Weights of a small mixture-of-experts language model, trained from scratch on English Wikipedia.
Size: 11 layers, width 128, vocabulary 12848, 36.1M parameters.
Experts: 128 experts in each of 10 layers, 64 SwiGLU neurons an expert, a sigmoid router.
Training: a variant of Adam for the experts, 411M tokens, 5652 steps.
Below are experts of layer 2 (counted from 0) of a mixture-of-experts language model. Rows are named router (the router's row for the expert), down (a neuron's output weights, with its number) and show model dimensions 0-127. Each number is 128 + 32 x the weight over its row's rms, rounded and kept within 0 to 255. Numbers have three digits each.
After each expert's rows: a language model's description of what the expert responds to. This comes from a sample of Wikipedia text that the model never trained on.

# expert 7
router:112174203126206138164228121183189108163169135091130154146116106124117159161128116139123135164188141129153163137155138155174135146127105123130157169142066163154205116096123091114167158134117086129156114108143115143138131156074135151089121211140114122196126132123115158130190132114154202098107082119175149117109122121146178127088094114148107100097120129118095111119105087138071174103140
down0:072090103071122119110100089177167128119078153098170118123144176130128107158166139093116158176162068165166142136083145150133127117114069108091070145133133214116141102084147140134113144081112120045170110141155124192126149099095174117097095131100165105114131134088105089133137125141113095119141135139160123105097015107104202195151151155142125123100133128129153148124092183123114082145118
down1:166128110144188107124107188139151141137130141113130105068090071218145108099149152148134101074198156149138091099121133191160125128108129113133157220124106123141112108154135160119089143115115208101170135126143168103103146131124128128138169193131111149160136179073167161100152106148142133146122178175130171164138171105147217140153157125140103125142097089125117105079164163151125085106064
down2:114094194102081118191081206113083153123118121091120123153116201176130117074135145120153149079051138121176142093112155105125068052213158136174108121159197145122141119154150102197120186145132141138153132137124099129119138103133129109113117178138170139141163132120156127160162101184115097120118119153126123178129111120144100129133136115157153103184143166142077197088132156131165144124090
down3:150158085133139145086138103099101147145112164087152066103142133111141140142110168128111135196117172112147084228139122192143109213085126120111079136102098118152107188114125134054093127077114093181089127075139078148151126104124119159172125131125099139129099114091179133144139138064208184101101147087168156125158102151100172129097112099146162124118122107131170123166124175137074109133137
down4:152095143141071130178119150100130109084119086153171113186057163133095144072102146127151156065158048127110099112162174171110155101148118186137166109137129135122114077130118107139105132120129119020154132112187145112059154128146186108105145103169148128086131168188142148132154098177121078119155141133124124109107165138186165151144126086081079158095139171106109125096116150148164108145157
What it handles: Conjunctions joining words or clauses, mostly and, often fused with a preceding comma or word end, plus or, but, while.

# expert 17
router:100158121080168108177130120151194128114151165097146090096127133159186143119082140093165059163168139174106148173145106150158125104165100156120180144129067207141154114183137086163133123154088098095160132134162153109084116179107167153124115143138114109105130161120072178185146144093155131112143102163124135147121142116154242145096125119128086127101165137100069135147103060125095143134160
down0:147145190176069125108106156139130141127124181164142136122160059120079135125207129163138167159136107151118100136054105145133196165139143153119134133128106116144120139095159120100141123179140116192135126134130177162166102155058129109114132107061164087079071181166139105144091095079155127143105162108184157095139172111166122085156113138106165145141134204115113138147156163161063167164142
down1:145107088176110130121104108121128096186188138140143115122101149094135088011149099171067171107092131126160161121070119111152138131144159128093106115136143084109101173145085072092134074153189117185141076193137165127171098107110085086142136107109166137065132105094132102137158088162152109104121108087135135106134101105166119095127107175125174131135125102182068140164099124092080141141089
down2:096110147152229128149167110154111201175111130138099110146194154102148145131157097092115134173109154154098112188151158105155200147171097095118176105108154113090176169155155045122108132123196128119093175119147107097115091087123120113150122108073081124124126192100140101147154142112107142154135100144100105179151183107130147051130122130116145105095081162188100107133134091148132098114148
down3:153091190138137100144158167141106150118141129153142176128215086146062183121193169090179117125170127133096129108189097111131147113164104189180113196172114116112115137110144054110054163156085126148122118122161142145037132148152162131090106091143107092113150157087116094129117089151082110119121117107128152112174088104126102163145113097102152142104156167102096076126147135128125123160070
down4:099054168165108181101093102158118130128124159153140103131063170123127129121162048120124162126134144128118154141145188146108119095135190135126159138105159109117146134138102115117147111137134108179119104181167153143089152081093102115076098139172162136063125100121164079216120186197037207158154102151136214137129132118139099137156129137139114088148111091143109113147110113123096115102110
What it handles: Single capital letters or short capitalized pieces beginning proper names mid-sentence, e.g. E in Eiffel, Eastern, Ro in Rochdale, Ug in Uganda.

# expert 52
router:116125158076181113135160163179151143136118140127131078139103100147157109158170168131131101193203093118154113128097186116144121134102075129193144163114075226151144126101092130133071131167123153096113099124142162102156136139083161172154150195141096152168117135136089149146177119117126175110127156129125163098092106090157252115128138104116121123095123092089081141149116126132098132105173
down0:117098135143088180118132141066186130098134113071122193074107106135112102081089087146051099111097107175085142107093121157168211073151128099124163093138131067103159109095137147136184093116119129083151138093118110126113116094117122116156171129122185114146128129075108103104086171134166158128087159087136161144140155134143135125103095135193166107176097139178111175119150138101110147039120
down1:148103103125185165114099197112102122147090054110169143093139184106118182139094117147105166164133209089181109106170101124123172179136108087109104131063166092153097190159118103101175164137150146134144169155135087158125105132154147152109092192128077134137135174146147098108167126112073117075112123155139156116158072097144124038103139104148147150164183131125125125149150100104170136129121
down2:115111200103106066080127122170142109127105158089121125112095179077075153118173043156103090117102086154145148166064137108138064172122063151124127179179163117140100120074124149153166106116131127126158146135144166103129167114070155138088079107132119209170168144121118121096131105150146095114129154196068094123111129119142103088145168129159155108132175149150085153097175096109104128124135
down3:132107093144136153154210168169149148119132163204140134136136209148141114087061131221153184074142184140119114133144077108186098127128150096071154132085111127093164122125140131156189154085107137104122169109072116139130079158130114136096207127133124158111154172121088171152137119127114140105079121099135092135106155136130170150178105123124116093121110152091151117099168099129173103183162
down4:092125135130076109053089147145192098090150111118095156144117067089131140100145159072166116092139139157101132121162089152171131058142144133164187193133058143116121151061115113187117157118135145148169134121047180111116127160148156089165111125191183118073096134125098105125183077084152100146108134124147186156078148148164144127133150108091165125114118097117151135126159093107140129155156
What it handles: Middle and final syllables of personal names, especially Slavic ones, and of agent nouns, such as ov, kov, rov, er, or in Kulikov, Snooker, scorer.

# expert 29
router:096141162112208099165130184183145107110176126117104109160151102130098143089129160131136115128120116130154101114149138155156149136120093160163155212141084160103156145135119110113102208160111129125115128124152125100108118203090169137140117158169085113143177171109072152156155173095179097130103117134143150145127124099168245145154101078090089153102158063156115140139126072136120189156151
down0:173076076156137112168080152082118173102149131131085165239160128108131154113116121094088144132126205190109147122134099158099170126093195126148131101167105143159105123213126156181065123128107092151127107119145151088143113150098129123155132077174093099103201136130125105145109137165164107155136155160129156131101158100107133074103150093120073146118176135126141144151109100183137152115181
down1:096134129116153185129160138140133131144141057110207152148119091119089142071106076085052104171129132143124114144101095161086164115093157132163095146055093136181136137111196130178126172121155126158129158093113117129171102119133128079152146108114073081135116146140129081133065124179180128117092114114081166121143088117139126097121142128149174077058127180101131132182146135159207143145115
down2:180102093138167134178099128158052121140131154112125145136126147131087140156155124096085170164122201143122069192104135141154140191067063146104132087124170107118166101134136124148139116126116112110110106086109169193052093122088138123091112150102145151110099082158154106079090120154149135153179118105140127083127128120102166074085150114099096143123118145195135099210110135153192140076127
down3:140158165165100089139129138095070173118122117141109184159146163123187131188096193089184063132125114125063106129123121150134107117139132150101150130162138163132157094193151141175113162172092112172142153055128134071150157178127072174172130131141064131100181133151131163137137091152147119122159143154076095113156153155154105136182142115017115151148152117162121113124146090126112156137149
down4:184123114102100116137110080140155096121137164170097120106120094155145157148170057161084079175077068135159127138151087203130158141141145159123104168092087099144135123162148086170128127097113120163109096101163151117128090191169109126117071165092120136161126099150118135137176134116106196145059123134183127196171118094152081165118106166160105180054113134150155153110138111129086131120181
What it handles: First pieces of longer lowercase words split into subwords, like ent, el, cre, ref, necess, san, continu, e.g. enthusiasm, sanitation, continuous.

# expert 21
router:074139197086207086130116135231190132147190152167145105115105139110149150157138159140152118194163113153136141117143129137132127125115087167095162155108081208125151106154121089109153159154102135091082102128180111114123123161053148150107114183126140142119149180076107195121145166128151065101129126144093169136163088114150166148110100171113086147101146100120082126149084113104123136124119
down0:146109133090048097138132125120125171056084113160110086092147153157145171102050132174160183117087160092123202087089158094125079109113152087185077122131144125069113145150125132155162090141145155138115126165110114147143206171151105106103108106152085152143138090091169145061145150173116106105148107123122159156135160130127095170155111085111132136135093152101171098158150171145160063135163
down1:120126129082133185155106062091107133107141147117103174121116076117120107168053132162150157184187067105118099106139153142144138116080134146159144125133121140109114082063101156168128137119157158150151140165123131105156112113200155204106154134167129123136122154178135139065089107063105096166151150095146113089155185131146082155052176136136141120116103129088086173072182135158139096166113
down2:080114166189114165132162140069129100118097111126083160149094092114141145111134115160076113103122079109136157130152129092167128110149130092101146101145154166080151151134101072117115230118109093148122185089079129112127146122135170134149092150095093074105150181215098111164156106080099170161167149133085073140109159128184101136159186066118091179139107142129081128126181126143109139130154
down3:130124100109133123122131088101138178132146179152151094118108094130088104169122103113123109113130070120122085089089068153133129183179078156075096078133113163126138123148103148065123123158101187104137064093108129151118167112189101044111149175112168078110114153097126153134160148111120123096133120114148173170170107089123143108076141153074159051130081152090194110158149160178096175132118
down4:129039163105126098114156128095169087131118099110137114095146137144115209132066120139131139119117110131113173126096159080107081116167129139145169109206175083163097120117096145131144168183133107108166135100049135119097131131102155075149128146139120119144147093107136101089132126148098200105148108123145090101165103198103172140084162103122069116099185051134054123107093142142145115078130
What it handles: The words as and or, including Or- at word starts, plus noun suffix pieces like -ation, -age, -ment, -acter.

# expert 62
router:065169162119201105126144178163123114136172155081138134092109126161141157167172137096130096146175080159129148171156150149099080098145098132165115151122116220127159080095164112117118133115107150140118093115126157090156136143067184179145171170117140104181133153108080190153163132054152162129114136122142098104145088110170153148123121154076070100066132137123097161133064131118091132126180
down0:119151135137155109175092119194137119086162134166178116164135120107156238165114140138154090100094060175109093108151122182145084127111147102122171108100119101169060126132089155147184088072098195136134200141108136118108113126181104085184152152104141080138158138112166136113115110110157102085111150150123106143147193103133163074121141163130152188130118119146139119129167165119077119168140
down1:118152124168157052091074099119082159123165170166142155113172149134132116117139084132134145049144154126141149159119154131131090156073166104134148138128162125136100172122151160126170092098065173157112117128053173103087103105218115056190056098123185150119112121175153113147097117102135067117111122134165114155165134115119145125103229156136135133137130110146128130142106147103134122126177
down2:174119117186156132090071208127135130122154148175103146161129171162145113052186096154152151120139132170110105127130090167185141149083107124143135176105055106084157127130108111132145143164108148118111126116082126154133142111129129115191172043184092103128068090168153131091118113053144125158148143060101115183109148150137148120080120151094162111166065169130119087142116145139144128135091
down3:112155071167164146114115126088085106166192152106129173155165123138106154141126110077168141179181105181127113149158120120109146090085077122043077192127134178126096133063089074167124109146093079182179149101160109149153148080112175116169096107104102125103123145067121165137125147154134101109155071112137101129127125118099150177135131077153099090154116147133098109163168153095110065108137
down4:119139053149157140116150133141101175084153058137176076177116060219099131114079128203126128141118154073133091085151182129156137137154150120175150127109155094100135111119132104103143188141195119164079099137140143091205074105109140140111146134131166093126122060068149177108116113145098105119121137131111109133140108168137125091128129143134139194149134138118150135092110077180141185129118
What it handles: Word-final pieces, especially adverb suffixes such as ely, ically, ually, ally (namely, virtually, accidentally), plus other endings like ain, ry, fort.

# expert 45
router:103161142110188109151159133115102126111133197088124084079105110175120134112151120156152122196163105109096097160156127124157139119128098127116133183123055194132156104084134136071124092166128155106133112103170123119146125140089225147101134179100109117137163169077107125151142154089162129145140115145173133143135109060147225101135115082121064136065120080077134167119119106164102146122173
down0:136164135135132163086178164145101204147158109164104176131143126126139145093072059118142099118172127158129120151081172154079074131193136101120132087109188120082153141128112071080093152058103111157108089169166099136088131158123103110113163142140132122094077151147140077174144094133162067062113084110173126172101093098141140150102125178135165179138125102136110172178128113153132104115085
down1:167185173139142104099103142152104083122101184152078124075106149164100114138154137145120185170162197157152116156102073107143065117117222137121162116121203129119091143111140147179106100152136187154089086066059140103140111179096172132148117116155100142148162147133075097141139094165177151137139099157147097175142113095134150150144163142162100165097132153146143113182111130146110097081140
down2:105083102116128205134100138130069138093109147109131134099078172105127091121114132098208154178112185155121093107099128154129089168174150093037151170115100124162113103141169123137131162108155064083129179188086130138133087182122083103108083174119138133100127157063081148089164155184110152126128107126119156148089072135095110111093183117154094121158146120153143141148109091185135108137122
down3:136121115144130088128146129105136109158126107158110067137172161122110104232101141175112104092147107144149138104136063122117111121156164053162135091131183132138145151100139055136157119109157142181202083124148083139168160114130208130138124110171140107103194139163142089188085071120172147185105063137100103139127148133152116134123105179177109179144078122137182150111120133118120106151143
down4:102125144101137104113126111102155143057081153150151137151141138146124158157089108122091187055146124136140151137160118121159125138204182116148134036112179131091083132103147139135083138154113148146107109145080113135073101142208162101117120176118169129129106152147141123126106038119100141130158160112074142135058128172089132124173115088122089063115112149118073160105139067077083162120109
What it handles: Short inner pieces of words and names, such as ub, ob, en, em, d, b, as in rubble, dub, Mizdow.

# expert 38
router:116114142091182113166137196181193127126178142123113110121089108133119114101143157126124105187192132124125107177156154134152134135105053125090155195118096201153165100110136127108124153112122092093105058133108141141162145146091147176133157139170095143144121170134094183122194121104199117086171129125171130106126141098102236145087151126131067102125158121139109157096134102127106135086158
down0:024088127144103119170153123131149121097077089106097124132159143086159089170142177173130161135159138108138161087092140146116112168173096118155121100183132118092165113125124155108137088142137187211129111185095168113193101163166113119141139197124121101143107092098116165091131150122120144133128121142114139084104138092151126149190121089101096041090130143111075114133187084121076173103130
down1:111112140110172107125050118149087138144075148139121165138074129120093169101143123151084152121081091145115135162125084146097166128142112195170168178110122133189108100102160155137051081148109124087135122147125100119096091143135156174127133152135147197152108151084137065109173135169130203136056118157111089115081142068109158105156105070114102164098134142140107099150094135181161086123077
down2:191084113120159139110082122090148105146128121126141140138094156097128146100144141098082138141143231168150152135140097161114149152108078098056129119093128137128145084155131159123170143139125038078134119131088141137073108110160101171134162091051162196064146167155102104166118143152118187145109159125119129107167142148086128156108125146143095170122220163125120210122122124137113153116105
down3:194142114139149140057128124126117104137107136128198176134136059136120216140122092142085199185097141148084129127101129071103158135151115080118105126080120081144166209147134146117161150130161179129087129116147091160121154088105133141121128136154101164173084132167149086085080153172155146178128172108080129134153087135090113094129114129126117130146108181161191161142103115165066156145112
down4:196120094109142098097081137120175106187105094117106156139117169143167112118174097118129162149126217125116164185184080139102139143101106132111158138103157083137143135102176153091081090139131077102095094110056117128100116070109107135154101121123068157137109138158157136140145147151100112137125146139143132141093109136096154165081127124140076115093221153126111111088162124210030129125126
What it handles: Single capital letters opening a proper name inside a run of names, such as M in Mets and Mitscher, K in Kai, P in Penske; also track-number periods.

# expert 33
router:079164135090187090155145127190131128173134180099112068125123131124126124076159145139169092176143142114101133132135146147158162102117108167150159218167080177127141143160106119184111124167062111112141142145171099116098148152077152151110121132138115105152142174134108141156187122107142108152131103111159183097099133074136241163120162071109106123060133140116077165111124137126061130148121
down0:162162171158140112091151112148137135089157159181085136146117093130110155169090155181086117147109042133134099143094171128113134126157155084151150169093063150126118153094120121149100105103097115129130135145174129092085167174177133168157098138111133188112194160115065139133148109090130176187132114141131213165166141157139139083160139164087144106102077070181138131141100092138107090086078
down1:116137149148115137059163129059092128137167095166115157156099142109146086160127116170052118103117117112118109155115160108167148125171176198150112187121136145101108143128128117148135158056106117189165129153162056140132095165117150146096137115144086124155090164067147115162196061100136076140156124140181153167164146086139165111092082141101184121126101124171171103166166125107091097102100
down2:136102139084129115147097149097103106104117099093168183128149083136094120123134110134114068112155054133176171112139121136142125061111136088127125128057095104138145098088075110127109146133121139110158148095087082131129212085114111097094126146151139101079190161085074156100106154184113122102121097148193103095098106112198160135097075129153131131127077070151132066152102154099176184116160
down3:178110100121141174133073138167154147182107121197098058106139198116131093128085144089117146172106204098127087121141107162117138159175178187121176119172146107160119140136115111138152063090102075208107170130135151121133117118135161143158136105138130136208191121170115182143130096180115092166148121129166144118128132076131183163124166136156160139089120127093125114154161114102099129160097
down4:113100120134193178136138133127205107082118109108152127084056206155120082150111153118153124111159148172173149157152148139121076170124128106115134095140171163185129106088123078129181117114183180141105096108110183116135180109103127111148132141145129161135089119139164162109153086135072146103078092125108113177119096113091118068142125145138092112189081062094066129105117124125104060090110
What it handles: First pieces of capitalized words and names, such as Re, Mon, Par, Bar, Car, Pro, as in Monuments, Monarchy.

# expert 4
router:083164146150177097148126184190180157139197143107121114127126116136149134059125158113151107139163119117096133161154169142118109147068081140134131193133061174095126118084121078117108158112097156117161108108129170103113130191103146138126140150124123162100149161117125168147143087096168130093170103120148135138132135074150224181071145068106131129068127071089061145149107095165097146101133
down0:136122140136165134121142124140106127128112096107124133152159182169100085151134143166075107093115130198150131131145124088125170121139137112128105172133187140150145092145159134113145192144154180122165054148095190173096113116142130161104164176033123161164117100164137127056162129076135132132027088149141161096053147097067120106150172134127114129141101166157108132134116183103175145127093
down1:072071148146100133149142127142184087156136138129150208160156182118090097159083132148149125153077133106182083094141165120155163113121153089190136208075126064124130142133165086115167133098149135119178137097143077096111120124114081149177140100139165141122187139135120109108155147076144089136107151149150151102171152129074141094131205139172162166145144076167111129163101123074122179106130
down2:135144140135114112114126148094166110141147138126127176140125156064174150083167127145148130089088109114092118151113109070112111057141091081142147180043121108163135133130065101093064125120123124114127107163078068126137148131156087128083114123141140148142047139082074122128137119110123061125100106122148119110170168156146129032151085138136153169178112093167106180129088055109133123135075
down3:114147088119094130090127197163099083108175158214113082164123091105119126127125142096101133103114131107159121129163144130131110154139188114161141110128124086189079113114084141164150136075167123136150145093054179110162123189157142090122117129171153141056147119166085204124125138162116184144142131173149135138117137085156154162143153157158083162094114062165097175098112104162071167113122
down4:096161131198109141122109137116071140120152145170125129125141153130103101153148116128201139147112137142099098112121098211098085102127151150098078107138101138083111104061103131077145136096099104182096192174094204158094118108194140100101136101107113177122139098117102135177056125098194157085154104114186104101184111075161140168131128134167140161103164073113126106149144121122108085149146
What it handles: Capitalized first pieces of words and names, often in tables or titles, such as An(acostia), Col, Red, Bl, Gl, Sl.

# expert 58
router:073142193095195103108176181176105123108189130103126122175107129149112170137155144155136071174127118160140119186146132157147142098141105121150155154091127223117133110086074127123118117121075089107117125162157142123092118118046197172128120135134130139169099162106121187119106131110169103141120105148123132122074152112143226143143116122077086094118124120073104117109084080163103157111141
down0:127088107086180083146104173183128202124125172141091058137122093145171128146119168154140171200131108103090140146115122130117103174118123148184166106143053147129164128203153137135111139143120160139166182137187120108168172160129113120121166190161169144105085101163174118130107166089109155135162098092108137116120130097085066151080109164119119156071106109142141138070090154127140111169095
down1:118125069072113157124087127135114103091134172194187142131153094127129180110135106084082166104134050143093069081095150106124111140131133133072115132127128131123148119146145071156080102148141115154187115173099098147181120115108095104076177109110139113048082174179084108109128178172136168122153172122141162133112065131146093130108097138123169089150169114160140069124097154117146116139063
down2:131188114096119149083143151084095106140108123089134121125131104123187117105120138153091113171190088151134117118108136101146097159173154158116121145129158115121129095073166113140102142118130136133137114135167135148123070138083140103136049107129094083131051122121117128135080053108164133168130153109099105190170075117091221119099116064158098141151042195168145153172116138137114138088185
down3:128123151174157106146138133135098114149136104119138164105149134141171121189093130130098112084096053139167104100141175083148102100167100130150132108100114154137081080056111160154143179126100165147140143159115097113141157110165120112096076201170152080132105132059170101099140167079136128123057173115051167184145141149112105075142102053093098139133089112081097130160147155104101107092104
down4:143133089145201147146128161113169113084169111137092150093116117108122126101137160119084183174112099183087097120107160094132089136114093106063124187182118116190125106135142152086131140156165139113085124207171127115118115089118096167106081174148119137084129179149079132095139133130078162158118140132105094116106072116105121103166086197140125101174120113086116149105141165101151072197060
What it handles: Word-final suffixes ed, ing, al, ic, ated completing lowercase words, as in headed, filmed, allocated, prehistoric, continuing.

# expert 54
router:131129155067193092142189122161140105123108204065103031117134125167198137097179136125153110162153116136114133179122143124156095099102082163155174164132145194141161118091096101089143111165124115093137065143159151119148130143101225172070145150131138141156125159109129155129145096087162133130143144170133141093116114109128209145127126119134093110090111126105120150084102135131090128110188
down0:110119152164091102143183108101038119102186154104105127119112067166172144090110074154130097142122165127179149153127171121146173148109154110117128099149097123106139102081152092113136164112113096148105106074110136111121124170139152210182126204118155161138155104147137135113204111141148148126119145199158131126169133040150132173144092140148108154134074167160103189169088092105146127139166
down1:106152099140148130075113109058129126132108143121144134112045106132133127086067155216175140148132167142149069093137075155120132065130139098056148167066135200136141143136138189140170123145116101137147127156061124147119115102172116125118129128118135094131165183141132134130129122108073083118172105128119197148145151123146122123125124145154086096179154177162117235139128122139116140186122
down2:151139157139105101110114084171078174092113168117098122158125159085166106129124138167113149158132128186144097093138158117135164141150082149077164114049081211094157183118137210158128124100095141165095102085118180123125133139139087135201104172134132143146062150125114110126101144100163132175145120084147141107129180153131126136167128128162102140145153062154166148138180160124157178112206
down3:167158142155098137145075131133140123117080114144131157116128116144098113080105179141150118131106161131175119134108091185095080092112181102154144088113140118152080163165125103085141108172201106168078140154016149093158164141148130133111168084111140141133168120115085164087122084082050152135152124112140106077132125117085096133095066145122120108122143139172098134110106039068137090101151
down4:141055114136119148132165160151117138120160119171141120093136122119123120160089176146099146111080103141156173201140127118134112110122114202152136116160134107128137175071124142141141152118106104118144179123085110058081178168131099127103119131178198142119150123064081122131092128178107180157074128173129084101102153140133089137171058105187128168121206072189107131122128069100118165119113
What it handles: Single letters and short fragments inside names, words or years, such as b, g, oph, olog, and the last digits of years.

# expert 25
router:096120174063188140128175183196191091112167112088133104110138135166161108104134132092177080125179124169149189162166128131167114128130078155106107125144140139131159113080080086112116189134090129140135101109142158147105129152032211153120093200121132174140128126093129146114189149106144152122098106141143127099151105108133188166106131127082095117071124103101133142091109106112085131105115
down0:130120094182181182093050110107144142088119142111167124185134158076161107081133142146123139203139148097115143162118147170143170061104124140119110130160144154061066083172146131159099073165153158110118123132116134122145155173152176141111146070123109140080084153159090089169125141160124141135176144131089138130127119153099171127120120102111128056163171032122091093174134129158135099146109
down1:149138123132051139142158140105082116099062123127121146104119110171150176151167176073102132070061156183171123072138112131129102089173222129102073135130163112188142164091142141114135198116085128121105174161113086170162135077125182144146150131058100158116129141096109140116154086128113190122137135126132092170093104128151114135127135127118156135125117133128180189061128120127115167102161
down2:133163073188196157080072071141092093091138097145169128199127093139165151127122105130123166162133093087112138146109154141114133133108078107065117113123095174131149107114119182131095059184155152138180115063107114117143148138139138169146098093176079122087126163156194107176144159085103109127141124108084152112081101153147139108108077173129160088105170106124081142191117124160117142152156
down3:129157121091093164141131107138134073136127139142125063170100116133123112142125138107137201134105118122167140143140167064160162099117139163135141151168117074092173106160125092143099116177149136083088139121105136129106199116140119106091102159166125141112072167172076149145169214201097128179183131144089124157114112169131133155137179124152084133072150079115131132086221152174130083095109
down4:089113160120099130127120137176110166168117108060143145089098132122109155155146127094150177130138140142186165092159156122152131093152166165164094121181112089151138115129112153150126094141149151133133142170119185142091113129084117184119161128152094158114187179173118035188116069187145148124108088140126115124142125120179056096166171069112059097128145111170122153120071152084180100125096
What it handles: Commas after a word or number, often fused to the word end, separating list items and clauses, such as Sarajevo, or progressed.

# expert 8
router:092138170111146100117130176210136118088218141123165079118084084138109100163158165107160092138160095112128130169187170142140115077144100156103161210145083172120105120134117116124136162126118132105135066149139130102115080168060145143161122195166087151122112166142105170118138122101189130113124124105136174110134144066153200126175124117065106133082148117150112114124148114131100105072154
down0:165106147179096137133161145105191166118160166191137116139159081091120102167043123115092085119136135091095166089119055165122143110092106136143209062149148194143117113105147122111104108168131129100124130115095100141144142132207168106147143102087103158154114058151137169150106085088090113105124136137112143084123149191106107172161143189091142171146081098084137143113170123124113152110147
down1:130144143123157095163160108143147097092094120134153104135122144126110160148079124075151139165149080146114094108143102073196184117087102152137164097175141148226128093100134142129108087111147106126149075180105167114110184091085188198168198144083096129152151136143078173093118157102175115103097141153121128160120119128134133084142175136170105091080111156092053108096164149123106141110158
down2:099091097103143064126101160148188176141101172185105113095177159145117120092189090099143152131155103139100124128139154127109136120231143176107175165146112095088085157062184163141170132141154113156144151169098110146142140127145091121150098147061117135089095162199131122128152122091135097139123087112102104115123114142121142181065115118114140142082137086049099102171125109120167094176150
down3:113124179111091146125170172149151153155155104143185085162201114140116143103090183100133102073094094098157177095108135104112121151104160141166195140100144144095118117123157125130094127139168073125132081211113120112146187174159146119148134099114105185184147114102135135142137123208140111099181120131139129162155180197143079142159121146121104158127108111097059159104069094092088143162153
down4:116089106192090156130084161187123140097121131136100137087168162151160101082123134128193180095124125133134132117105151106092126134104115123176162113055144215099158110110174098092118152167114120150172080141140155135122104153152142096131060146150105109102078167117112181181077090092081128156060103093116129127095148156102168134130109146123101172160178093130085180139056092122106162105138
What it handles: Word-internal suffix pieces such as ate, ary, ie, et in ordinary words and names (indicate, urinary, Ritchie), plus the period after abbreviated genus initials in species lists.

# expert 26
router:107185192111177120137178168151120130106165209104129083123125103114165155094122140100148093147135128083109108134138144150172134111163108104161142194126024195119154087118110125151103145138060126145135151108147133099112144170087159130116103164138136162163125155097096173154124113094135132107127134147149156146177145095144222132158111106142137108081177109094058133112103085147097165113208
down0:136097130048145141119134110172120162187122121139142178098082088141161128163155104074075110127091141104163148157073153114144122128073155132150107177150109111083178173119160119117134077172124175123135121119171083140082112140120190184121118149170076100164127113208129094129090133175108130168122123133100196191107120121141238162179126115121156139118125097155118099109121120101113127140164
down1:138109133136157173103087137118111157099077159127115108137028110069169108168126082157161135127145070084154147150135180097157098135096156190150170108127171135114109065142106124123101102076181174161088142112120094071149063123093125141100107137107126087166177150128136144062150143123068178098133105124062099082168101100096118108141075096126140142144116139120130145115162103120091143152194
down2:130087115086103122158158063148131090158083089147153143159135145119147157131137164102129091169125089126164099129120089128160108146130093109147118147168150131154171125072163125128103106163206176093144074098193183151130154137118129166182121174136141132126180135077148115093117091120118148224043121182126124111167077088160097125137134068149144090113081177117155152135092155100139092081146
down3:199140084101184172103132124101129075082106134095084112195123100141145104123152123130132066126099064062134115114120179129064155130167063153113197125116108142127181156145101127147106146123180154102149155117140099065154179122106106110140157160180166101136138159126157135097112144101171118163193149101152084116068097113151096088075112139163120093187120162134144134129093152136109093161090
down4:084141144122122147117108126147115146145095134154067162102174133166153152112121100140067164135112057150155152104135168082061178127166121154108148127188163104078154149126143120172103026098159171198137114172081156131083120166167122165117135162164135201132182111151119102104131145145143128140153136162176122140145155130191069130077091146168092168115146116167119108099174121129104118110173
What it handles: Initial syllable pieces of words and names after a letter or space, such as te in tea/teaches, se in seated, il, ol, ak, and Park or Hill.

# expert 59
router:135191162121184126146192122193182101136191126092138094139108092180105110136156135064123126150152125175163139133130154116133118136147082131133144154142106184147138118182087100093146159165059103097145097133138134129085132151043135148098099147142095149185092165102136149182177119102109131132089118086164181144120165097141194124132122095122061126085131111153099159042111110110094126110102
down0:119150113116190133141120114213129169155119125118157064059131125114191124108082130139057079108121181109109142197106111144094154150125133074113091171090131164103128087087162102097128081150156206106110115086149211103109131185116090129094113126114097134176143141129143168165047095144128105152127165143121113110112118108097144155128123115127096059097148056137155129169122132126149144129116
down1:192100097183071092156128124088208132135112096148134119121142137095076084094083087133115103083093131132126137125154142123123089112135111092136141110131157119213114134207151133097127190035124109095144150117170116113109164127118163152150160135124161137149080129032149123198133118086122095123081148090088113124139111167119075161119125186126111156189123102136086128083139113119094127128162
down2:141129125108146142132172130136104159154084050136132072104135145138173140168143158136090105127156117147155131094213167141134109189095131135025168147090122103171139096089091099120157150121159118185087133147146150111150132051112121136175108117089099155108151123143146105115126176124167110079099144097156138160145150105220091145127089135129052141104056112077172139127155113112171096127119
down3:166106099173060172143115091113134118162162188126157133113114103100115110094092093139164110072110120112156119045112139118071128118120161109174154013149119118119120078159149122143093129159156112107149131135106135150139164154125155099118087123087167153149098127120137166146107093084070130107086127200112143165046133129113050138110110137162150128105184058181099094118106101125141114129115
down4:143137109206093141152104091091132146156138105127182125098150085150146123148126106112111104108148167113150132123120097180164112108148116133135116026127178078125120144159144144076149138114119099117156130177123179215186170095148101175155125114142107115095095117157110086148170179166115122104068105167147149124105123080115131209118165082108166165123145122100189154121105174207165168118127
What it handles: The word "of" and words ending in it, after nouns like number, regime, ministry, type, e.g. "fit of rage", "Ministry of".

# expert 1
router:138184164100211112155176155149177135074181163089108116132162084158143156139115118151140132162157118149168176181152132174158132134149109117129135173138065191120150103128147134095104147136085123102101151171198167115064145137076175139090108145137154115140115175133109163127161146105146132136133141160106141158102135121170216175112078112070071150093125144148086150118109099147086189153102
down0:155121083139150160146098081113127067051143182120097145151134101172108140142107130139142155149128141131112137205129162123084111124124145141097122146177103122114128131087099156154084098178103113162147125149151159064108085076147081054120121071174132110150146143115092092106138139109138093138114092051168138166150125117115144101169101092063110086159132130148046085107085078117107156205158
down1:091100149116087133125210135114183155155139162186124165040104159129116140141103172095092071112108132150121099096129128115134061123156181117088119101115135077138132186130133138147117212074138116166085090132134077149105111173151180135098163139122104078117131113105061126080145065142110155112129111134087110074114130156152082164167125121089133098119098161160177116124107098103091079159095
down2:140094140173144129097036132125053087163137181155115164131137145129183038181066089125131166109118135125154140153102117188132118177138119140085144202120120146114127097137152126118168081086163122164180119168092125151112132189163094149071112161116152129089115123101170140094142148133139123146111141098105146119147107165139096111136138116107102195087095186117120169118146077169120156130054
down3:083147097129103097124161124108077153149141174178100086120156098146190130141134175151181144080132122115126121108128149153119131141136096133117136104165054110150076076119136129116045120102127130101165141142194120112137171130156186150123123123083110143170136138097102171122094139097120111086144116194166127096140145178184218234149127164123137171126134131099136115129109107095123146047179
down4:125085166149117131123075085135126162170097178198175156123162113156119163103106104105092118126144135201134155128118076093160082086172182135136179125096145173106158117167122149097172079111043149207083137149124162123090122117116093116120122149128104088127142103183175134166138173154124169068130142080114160053161163114081082118145134116122126123085155122090103134135170119129101131158168
What it handles: Word-final suffix pieces like -ing, -ly, -ation, -ment, plus abstract nouns such as public, financial, health, information, treatment.